Weights of a small mixture-of-experts language model, trained from scratch on English Wikipedia.
Training: a variant of SOAP for the experts, 651M tokens, 4970 steps.
Below are experts of layer 3 (counted from 0) of a mixture-of-experts language model. Rows are named down (a neuron's output weights, with its number) and show model dimensions 256-383. Each number is 128 + 32 x the weight over its row's rms, rounded and kept within 0 to 255.
Before each expert's rows: "comes before" lists some tokens at least twice as common just after its tokens as in all text; "raises" lists some tokens whose logits its average output raises strongly, later layers aside. This comes from a sample of Wikipedia text that the model never trained on. Tokens count by the router's weight.

# expert 51
comes before: " the", " a", " his", " their", " its", " this"
raises: "-", " of", "est", " and", "ing", ","
down0 [104 184 153 142  88 136 130  65 156 132 121 140 123 124  86  73 142 176  68 149 138 134 115 131 137 139 125 125 134 146 165  45  74 131 134  84 127 153 155 200 158 128 125 106 100 171 137 157 115 161 115  93 123 132  90 125  81  91 129  49 148 158  80 113 104 102 115 154 120  82 149 132 171 120 132 145 134 130 156 134  82 162 165 150 147 172  86 108 105 170 176 152 179 170  97 171  84 151 138 173 158 115 104 114  61  94 231 138 148  62 162 140  91 137 127 150 157 116 116 174 148 136 167 119 151  76 144 115]
down1 [ 60 152 101  91 121 164 113 145 132 167  90 117 152  82 163 115 197 135  80 106 132  82  90 188 104 130 145 108 160 180 132  99 110  71 153 190 153 109 148 117 105  96 143 126 132  97  61 157 104 143 110 174  81 161 170  82 130 119  93 153 153 125 143 113 103  77 132 138  87  98 149 132  56 131 107 165 108 121  94  68 159  97  89  91 191 129 160  89 136  71 160  82 116 136 123  72 124 178 131 127 114  98 116 117 206 121  76 128 130 107 118 104 134 102 119 152 162 116 121 174 124 121 149 138 156 162 119 123]
down2 [130 142 154 126  83 144 114  76 115  76  96 122 120 125 112 108 130 137 156 138 103 107 154 160 123 144  87  81  87  62 139 170  95 142 134 116 110 111 163 156  85 160 181 183 182 125 113 139 146 125 108 182 117 137 158 126 176 168 105 154 169 146 170 107 151 156 150 137  95 127 103 145 113 104 152 177  94 117 119  82 132 103 132 176  83  96 125 123 184  70 170 149  71 110 114  87 136  87 119  83 110  19 135 130 110 127 150 151 128 151 156 125 130 186 210 119 152  65 148 126 143 139 102 105  91 125 142  52]

# expert 20
comes before: "\n", ":", " The", " |", " He", " In"
raises: " ", " and", " (", " in", " by", " to"
down0 [125 154 132 140 121  91 102 141 116 125 131 138 186  63  95 154 164 144 169 197 174 134 103 107 144 104 169 123 147 128 102 164 114 133 138 117 134 163 114  85  97  64 197 118  81  85 111  83 126 139 118 137 166 195 153 158 118  66  88 104 156 108  69 175 115 133 114 121  65  94 112 170 102 113 128 180 133 176 152 118 104 117 121 158 105 118  96 152 174  95 181 180 157  99  99 183 112 177 182  74 160 148 142  88 131 151  78 121 171 122 123 126 141 119 148 102 125 174  65 115 143 101 138 147  96 124 114 106]
down1 [113 122 108 129 123 137 148 126 109 144 136 141 149 132 146 113 172 118 204 131 166  95 171  80 126 141 157 105 205 107  72 125  96 144 124 130 153 172 128  97 143 167  57 133 188 142 121 143 114 131 153 140  85 151 125 149 143 114 151  88  84  72 125 145 131 152  98 180 164 116 156 178  69 139  88 201 182 154 152 146 117  83  94 102 113 176 167 131  88  97  73  61 152 165 119 135  83 184 131 130 111 102 126  83 103 229 138 145 182 168 111 100  74 121 102 151 171 110  69  73  85 108 149 139 118  91 122 136]
down2 [156  91 117  57 135 155 162 120 118 112 144 102 191  86 178 155 122 127 113 130  77 180 118 119  74 105 165 167 100  62 206 103 110 100 103  95 149  85 168 112  97 119  90 145 136  95 181  90 140 122 164 195 119 159 111 140 108 156 158  81 128 142 101 184 167 157 144 150 153 169  85 112 222 212 106 146  80 112  88 130 120 124  46 112 135 123 144 150 169 143 123 130 139  94  66 150 153 139 165 165  97  69  82 109 151 135 106 105 122 102 149 129 122  93  69 139 165 127 146  84  93 111 127 141 172 131 159 122]

# expert 34
comes before: "9", "8", "5", "7", "6", "3"
raises: " and", ",", " in", "-", ":", " of"
down0 [110 127 115 105 128 154 125 139  81 121 166 146 108 160 133 115 104 177 148 130 159 169 135  91 141 167  66 174 138  93 162 142 143 179 203 170 136  95 119 136  97  93 150 112  62 150 126  73  78  82 111 132 149  97 123  79 126  57 172  93 132 103  89 154 136  29  75 154 144 115 168 107 127  97 136 181 102  90 139 112 128 123 184  98 134 159  90 156  97 110 125 130 170 133 125 138 117 157  86 127 152 217 125 109 111  99  87 135 109  88 112 165 175 145  96 109  98  78 143 121 168 129 109 127 134 148 111 127]
down1 [185 136 160 155 110  74 136 162 123 139  96 113 125 154 176  95 108  96 132 137 117 111  79 110 116 151 137 140 141 120 140 153 174 144 147 143 114 213 102 136  94 132 130 168 124 103 120 172 126 135  98 105 146  94 124 136 125 142 102 101 122 145 101 127  74  74 122 143 112 133 173  48 128  54 139 193 128  89 183 116 109  85 135 133  79 100  69 141 136 154  77 111 154 108 195 163  89 138 156 103  88 185 174 108 184  66 142 173  94 104 156  99 102 137 125 137 117  94 153 120 110 114 154 153 142 116 161 148]
down2 [203  95 152 102  73 196 144 144 117 162 128 153 157  98 155 129 112 112 205 161  98 137  87  49 108 121 153 108 131 169  90  59 117  90  99 158 140 122 146 156  74 109 184  88 109 143  77 123 101 117 139 192 124  91 121 114  86  81 107 120 100  89 130 163 173 154 117  84 103 157  79 120 176  96 177 149  92  85  97 109  68 135 161 113 132 104 111 155 107 115 190 164  94 184  91 119 152 130 126 109 161 127  84 164 151 119 117 109 117 190 169 137  91 122  67  98 168  90  99 139  84 155 125  95  58 107 132 125]

# expert 54
comes before: "\n", " The", "S", "5", "7", "8"
raises: ":", "–", "-", "/"
down0 [103 166  91 169 126 168  97 157 102  95  91 138 105 208 178 140 151 149 112 175 138 139 183 143 126 153  81  82  96 183 158 212 145 156  98  91 100 151 164 124 107 128 129  45 142  98 189 137 160 147 135  90 148 126 103 164 117 192  95 179  97 158 149 102 188 109 140  87 139 173 116 122 118  96 115 125 171 129  96  95 104 186  99 156 106 108 130 156 161 118 124  97 191 103 141  32  76 174 125 101 135 109 134 147  15 128 149  81 137 156 105 131 164 143 111 105 122  72  76 128 145 134  92  85 167  95 161 144]
down1 [148 151 115  92  96 157 106 149 161 106  90  85  93  96 128  96  75 109  98 151 196 124 132 102 107  79 175 127 176 157 123 139 137 123 144  87 104 100 152 119 165 119 118  94  92 140 147 138  94 127  94 122 143 121 162 109 127 109  59 108 142  97 110 170 157 196 135 169 150  50 150  98 109  50  73  90 156 108 117 113 113 142 148 154 107  99 116 179 135 138 177 141 144 116 171 108 129 165  91 125  97 122  90 112 156 101  88  97 109 163 139 137 188 137 147 122 114 176 106 119 175  84  70 144 120 101 104 124]
down2 [ 96 122 121 120 157 116 160 146 140 122 139  36  90  97  81 166 169 128  98 133  92 121 158 120 167 121 147 109  49 138 112  90 102 134 152 146 196  80 133 105 106 140 176  87  76 100 116 120 122 156 143 133 112  93 144  36 123 129  94 118 138 130 144 113  96 123 210  59 126 174 124 103 116 108  59  88 142 165 109 120 152 116  86 131 100 132 122 115 142 156 111 167 172 109 141  87 124 112 157 153 171 173  74 150 152 112 117 154 120 102 143 128 121  90 146 106  49  63 138 103 166 104 102 200 141 171  90 172]

# expert 55
comes before: " the", " that", " to", " a", " by", " in"
raises: " the", " a", " this", " it", " that", " their"
down0 [123  96 162 167 120 165 147 130  72 156 162  85 138 106 148 121 142 158 176 134 148 132 122  85  71  99 141 133 111 108 128 109  66 103 120 125 137 137 113 108 139  91 110 128 165 164 137  89 131  98 104  91 142 107 131 104 187 141  67 177  65 125 109  98 103 143 134 174  69 168 112 142 133 120 136 102 155 103  71 145  75 170 147 172 138  35  86 129 133 155  97  89  90 161 125  96 214  86 154  82 142 126 151  98 134 160 165 115 126 106 168 116  71 158 110  90 123 162 117  62  84 172  82 167 155 153 129 130]
down1 [122 115 126 147  64 122 136  96 130 127  70 174 166 164 150 186  59 133  83 120 105 132 144 164 157 138 152 146 163 146 166  55 145 148 125 158 123 125 107 149 153 137 232  76 152 117 111  92 126 101 136 111 137 187 163 104 106  88 176 114  88  99 165 162  91 100  95 130 120 146  74 145 179 105 102 169 175 102  90 197 163  81 155 152 152 148 162 172  77  61 110 107 170 117  98 155 137 118 109 104 126 110 134 148  73 159 109 145 141  95 105 145 115 199 143 199 127 146 169 108 140 100 140 150 133  96 126  91]
down2 [ 59 119 181 183 119 171 115  82  66 152 178 142 202 137 168 111 113 124  72 127  82 146 104 110 157 103 105 133 117 161 140 105 123 148 108 183 130  73 114 113 125 155 159 173 108 138  77 120 172 155 136 156 107 135  98 121 119 185 119 124 140 116  94 137 106  95 115 183 131 150 128 133 113 154 191  96 209 138 104 136 175 135 175  86 128 117 131 145 160 152 184 110 120 151 112  86 128 169 111 184 130 166 141 171 153 151 158 154  90 118 122 141  95 110  96 109 130 178  81 193 116 125 143 129 172 194 103  78]

# expert 49
comes before: " the", " a", " well", " an", " his", " \""
raises: " a", " well", " the", " an", " its", " their"
down0 [181 117 121 160 161 157 141 145 145  70 136 117 121 164 101 127 100 162  70  91 102  91 120 133 144 143  94 105 146 163 127 144  84 160 131 123 187 134 155 175 102 125 153 131  74 100 156 104  90 114 183 134 165 141 104 164  89 111 136 121  83 193  96 116 129 105 139 115 163 128 134 142 128 201 123 120 145 121 148 106 109 120  92 109 162 152 125 116 109 175 120 120 126 175  99 113 175 119 160 163 160 172 124 171 129 157  31 125 166 131 173  95 141 131 110 134 204 156 163 164 168  77 152 123 121 173  81 142]
down1 [ 86 115 132 157 166 156 122 150  89 142 132  71 130 164 182  77  29  90 144 146 133 151 149  80 144  73 133 112 163 117  87 156 129 142 123 128 102  92 128 115 103 126 151 106 218 156 103 152 119  40 100 153 104 110 105  73 137 168  95 126 163  37 124  81  83 119 161  64 158 125 149 128 117 114 115  80  75 146 127 173 165 126 108  77 116  95 140 142 130 152  98 133 159 108 190 111  93 124  96 157  89  97 171  74  89 145 127  76 134 101 118 110 108  65 175 155  96 108 102 106 174 139 119 162  86  86 108  79]
down2 [120 119 105 149 128 148 186 132 148  92 126 110 114 125 141  77 113 168  96 103 144  82 128  91 131 122  99  95  71 140 121 117  86 147 116 138 163 142 114 167 117 136 227 155 125 100 152 105 127  94 135 128 126 114 106 176 151  40 131  70 127 157 165  75 105 111 187 127 107  78 184 110  82 107 177 175  68 118  89 141  24 136 132 146 127 134 107 127 163 142 157 141 127 105 137 139 119 145 125 103 163 168 147 119  74 134 190 140 142  61 104  90 129 124 131 114 153 117 136 190 165 152 157 154 146 156 112 132]

# expert 4
comes before: "1", "2", " to", " been", "==", " for"
raises: "2", "1", " Record"
down0 [113 168 184 162  99 146 113 156 155  86 126 105 107 111  61 131 154 173 140  98 112 106 133 141  83 129 129 103 148 136 165 119 163 135  98 111 168  93 134 182 110 136 152  97  73 157 131 133 136  87  89 158 132 129 120 160  99 198 130  30  88 126 107 151 109 138 137 147  99 136 189 155  98 138 149 117 125 109 156 128 177 130  91 124  93 176  72 107 145 162 138 181 108  78 129 145 127 161  84 153 111 191 113 131 198 136 132 129 137 138 133 106 111  99 102 131 205 163 106 102 119 152 190 149 188  90 132 143]
down1 [156 109 132 178 122 151 148 182  88 112 147 161 130 154 197 162 143 144 122 143  95  63 110 140 191 129 134 167 104 126 102  88 132  65 186 128 224 117 147 144  95 126 239 187 130 153 168  98 149 116 151 127 126 160 127 126 100 127 113  92  97 127 138  86 142 172 127 133 122  99 151 186  56  96 113 139 109 152 153 113 102 138 162 109 131  93 125 139 130 141 101 155  77 103 155 132 108  39  89 164 119  98 162 122 148 101  83 126  71  90 131 100 133 168 103 108 129 147 152  94 113 100 142  73 142 113 133 216]
down2 [125 131 145 147 123  50 171 148 108 140 154 147 117 109 110  70 125 145 111  87 134 140 125 145 117 162  75 151  68  95 157 115 171 163 128 149 105 102 169  93 106 163 174 131 147 129 117 161 139 184 161 119 135 147 198 165 154 146 145 116 117 111 126 153 103 137  96 148 109 149 154 126 127 206  97 172 144  90 172 157  78 110  82 140 198 150 184  83 107 156  93 146 123  64  86  76 130  88 157 123 136  99 135  93 177 203 130 117 110 102 145 211 107 185 195  98  86 126 123 113  95 136  95 139 116 139 110  74]

# expert 3
comes before: "1", "2", "3", "0", " |", "4"
raises: "2", "8", "4", "3", "5", "7"
down0 [109 137 127 128  76 159 101 135 112 143 174 192  61 154 118  47  97 152 112 205 140 128 142 101 130 157 150 149 191 113 122  91 168 129 124 138 133 153 152  99  76 163 126 145 167  83  82  95 143 120 123  98 154 105  87  82 128 145  48 165  92  82 151 144 185  78  68 123 176 163  97 152 133 108 161 168 148 173 162 129 134 106  83 107 114 163  98 102  92  69 113 114 133  93  81 138 169 117 165 125 118 122  68  92 146  70  87 130 145 128  79 113 120  80  84 181  87 140  81  98  85 126 155 135 120 138 115 129]
down1 [104  99 113 160 120 171 181 106 129 141 208  82 180  89 107 119 126 172 177  92 136 165 119 127 100 104 113 160 115 168 125 116 154 101 163 124  79 111 131 163 186 139 103  83 139 139  96 144 137  87 139 168 124 138 214 174 150 128  53 106 113 102 116 113 101 165 135 115 139 107 162 170 118 129 100 132  88 116 151 140 151 129  88  85  91 147 140 120 151 127 114  77 186 132 141 134 119 122 156   7 142 120 132 170 130  97 131 107 162  96 125 133 169 113 147 121 130 164 101 117 150 115  49 161 175 155 149  75]
down2 [ 82  76 172 191 120 125  70 122 120  98 134 124 156 113 142 107 125  94  91  96 141 115 112 162  78 146 143 164  80 148  87 176 154 133  84  73 112 155 137  95  64  89 115 140 131 104 103 144 131 197 114 169  97  63 132 135  86 123  95  87 158 144 160  92  84  86 146 122 111 149  67 134 133 125 158 105 156 156 186 134 115 147 142 184  90 131 159 189 120 107 144 134  99 113 110 106 116 137  54 160 119 147 145 136  39 199 191 111 108 123 140 113 154 143 121 161 154 181 139 150 105 163 140  97 152 161 112 144]

# expert 58
comes before: " to", " the", " in", " by", " a", " as"
raises: " the", " a", " ", " an", " up", " to"
down0 [150 117 160  74 169 105 143 167 163 108 126  93 160 116 120 182 151 104 134  99 167 128 133 103 123  86 103 121 128  92 133  83 135 164 173 138 160  96 153 115 111 128 125 123  97 114 115  68  75  85 163 125 127 116 132 186 138 163 115 137 191  54 102 113 154 157 147 139 166  89 124 101 123 163  99 156 138 153  54 108 127 167  99 131 135  88 110  76 134 183 114 105 170 148 145 144 166 122 111 120 101 161 141 164 229 191 202 113 191 104 162 151 108 134  74 178 135 124 113 131 130 110 127 135 117 150  95 110]
down1 [163 141  93 148 122 133 115  60 198 127 135 162 144  80  94  83 151 143  76  74 143  78 134 187 151  85  88 152 118 116 134  61 147 104 132 128  89 131 124  85 122 135 197 139 134 120 133 114 138 114 136 113  71 222 124  81 113 117 139 144 161 147 154 137 186  84 128  91 147 153 152 138 121  81 103 159 109 106  80 172 161 142 171 189 189 117 128 128 168  64 139 139 102 166 137 134 131 157 135  31 118 179  74 109 127 128 148 121 119 149 129 134 128 148 156 143 128  91 117 211  81 129 114 119  92  56 123 112]
down2 [185 101 124 145 139 146 185 109  91  88 158 138 115  96 145 136 115 128 143 141 129  90  86 129 142  75 177 147  67  98 108  83  88  93 157 161 120 124 117 140 137 188 172  88 171 160 132 204 144  97 143 123 101 162 162 131 188 116 179  89 115  95  74 129 165 101  66  58 126 137 104 105 180 155 119 172 136  98 145 159 121 119 136 155  98 179 114 126  81 107 140 138  85 106 114 127 174 127 169 115 112 126 115  74 137 117  95  90 160 130  93 129 132 159 135  93  73 108 141 210 101 184 155  80 156  77 119  99]

# expert 43
comes before: ",", ".", " of", " in", " and", " were"
raises: " for", " on", " in", " to", " that", " of"
down0 [ 93 125 134 161  92 114 135 112  55 150 142 113 180 171 105 180 144 115 138 165  96 162 129 131 170 166 112 138 140 134  91 199 102 139 102 119 150  77 157 152  74 112  58 150 135 107 141 122  90 157 151 104 173 148  81 178 147 101 129 106 167  72 163 134 157 148  89 195 153 118 125 143 175 121 100 173 140  95 123 173 153 104 130 134 139 152 150 121  81 113 125  99  53  69 149 136 126 135 158 109 148 139 102 122 127 204 204 140  96 121 119 130 106 190 103 128 101 168 108  46 130 121  84 192 121 162 153 151]
down1 [ 97 129 141 147 153  96  76 158 131 147 154 115 111 115 160 195 136 149  93  81 116  58 154 109 118 109  36 137 118 159 139  68 144 149 138 123 148 141 188 150 132 112  73 134  97 191 159 135 141 113 199 132  88 114 148 121 104 112 141 148 114 147 210 117 116 124 163  83 115  68 132 116 122 130 113 128  73 133 110 135 160 147 166 142 160 145 179  82 123  63 141 143 136  99 192 129 165 133  99  98 144 117 136 135 148 183 147 118 125 184 176 160 140 156 100  78  87  78 138 116 182 154 162 103  93 108 134 121]
down2 [168 146 111 165 160 130 159 112 126 137 155 179 126 129 168 106  93 129  99 138 132  56 103 124 109 155 107 186 161 143 153 108 157  96 116 132 125 116 104 183 145 151 110 142 110 156  58 108 137  87  63 113  85 122 135 138 116 131 135 134 151 148 144 156  78 145 153 143 141 140  73  98  44 160 147 142  87  93 156  99 151 119 180 116 143 129 163 104 141 176 134 172 141  61 107 148 159 123 171 129 148 181 137 129 114  85 102 138 106 160 142 155 150 149 124  83 122 104 162 240 151 132 156 114 159 134 124 114]

# expert 46
comes before: ".", ",", " of", " in", " (", " and"
raises: ",", " in", "-", " "
down0 [133 109 161 110 161  88 116 175 114 147 140 150 170  16  60 126 145 130 131 195 159 134 125  86 199 163  87 121 117  61 123 167 117 127 127 137 153 156 147 139 147  77  96 106 155 155 115  96 101 147  79 140 113  92 160 122  70 186  73 145 139 108  90  97  92 137 109 131 128  64 131 159 183 120 123 136 148 108 134 158 137 154 165 137 137  79 171 162 155 176 155 139 132  62 146 115 102  88 200  99 162 160 108 120 105 141 159 111 126 100 123  99 183 136 138  86 144 156 145  54 136 117 110 154 111 126  76  78]
down1 [152  74 105 136 116 146  89 163 127 105 156 128  60 123 166 159 148 112 116 157 107 125  89 141 171 144 147  99  51 144 108 182  61 137  88 115 125 102 156 117 105 133 163  78 120 129 140  69 159 170 103 141 100 189 175 167  96 157 152 141 159 115  98 153 145 153 106 186 152 125 117 101 118  72 180 158  80 117 122 158 167 130 129 151 125 164 121 126  99 151  58 116 126 159 178 166 146 109 221  96 103  89 165  93 144 154 141 139 150 121 128 113 144 112 134 161 105  97 137 158 147 172 179 151 182  69 108 133]
down2 [ 78 148 107 111 130 104 135 111 144 148 109  96 223 151 126  87 113 169  87 142 194 174 175 190  95 147 153 105 184  66 119  89 114 148 152 117 147 103 124 125 118  86 129 165  97 134 179 171 120 131  64 153  93 170 121  85  91 123 105 155 179 104 154  64 129 186 175 158 123  62 113 122  98  73 101 166 173 152 122 121 111  85 180 110 126 157 141 142  49 174 171 188 120  94 128 124 101 105 154 166 114 158 103 124 178 144 178 116 185  99 104  62 126 111  96 174 174 127 122 123 176 137 110 108 122 125 137  85]

# expert 63
comes before: " the", " by", " to", " in", " place", " a"
raises: " a", " the", " an", " in", " up", " with"
down0 [104 152 112 124 134  75 129 110 123 128 134 113 123 144  82  85 105 116 152 171 176 104 159 134 111 115 140 139 111 169 138 136 140 131 146  98 109 171 147 136 111 142  68  98 117  77 128 148  81 151 102  73 199 108 101 171 146 114 199  89 129 101 123 102 142  98 151 128  74 146 136 149 130 128 104 106  83 123 135 119  98 149 174 123 150  85 101 111  85  82 137  70 121 105 115 153  89 119  84 155 175 199  98  88 110 136 167 126 105 132 163 132 170 113 175 116 124  86 176  49 177 160 180 126 135  66  71 127]
down1 [157 189 145 173 131 137 131 142 139  83 122 122 139 131 183 121 168 122  94 137 105 142 107 163  84 174 157 130 116 113 184 132 152  97 150 116 116 192 118 146 150 124 107  52 119 153  97 135 139 156 101 135 188 207 142 170 121  91 103 135  78 134 133 152  72 142 138 197 110 110 141  87 138  86 118 130  83 135 141 111 113  93 121 146 152 101 108 143 155 136 135 130 117 163 124 127 130 154  72 120 118 146 165 110  65  81  59 164 150 111 110 110 148 162 131 149  66 128  86  96 106  86 124 111 121  92 157 100]
down2 [145 106 134 145  98 112 148 160  73 126 112  94 126 163  74  99 124  86  95  89 139 144 184  89 143 152 100  95 114 129 145 163 161 128 138 125 141 127 122  94 133 134 111 134 103 136 130 127 112 137 125 109 116 147 102 165 121  66 159 117 118 130  69 123 135 112 128 123 112 136 101 163  70 207 131  90 111 158 156 122 114 125 151 147 112 140 146 164 178 102 187 125 200 125 116 158 109 126 137 129 151 175  73 165 145 143 104 103  75 113 156 125 142 118  91  69 133 121  34 188  94 129 109 208 100 122 175 126]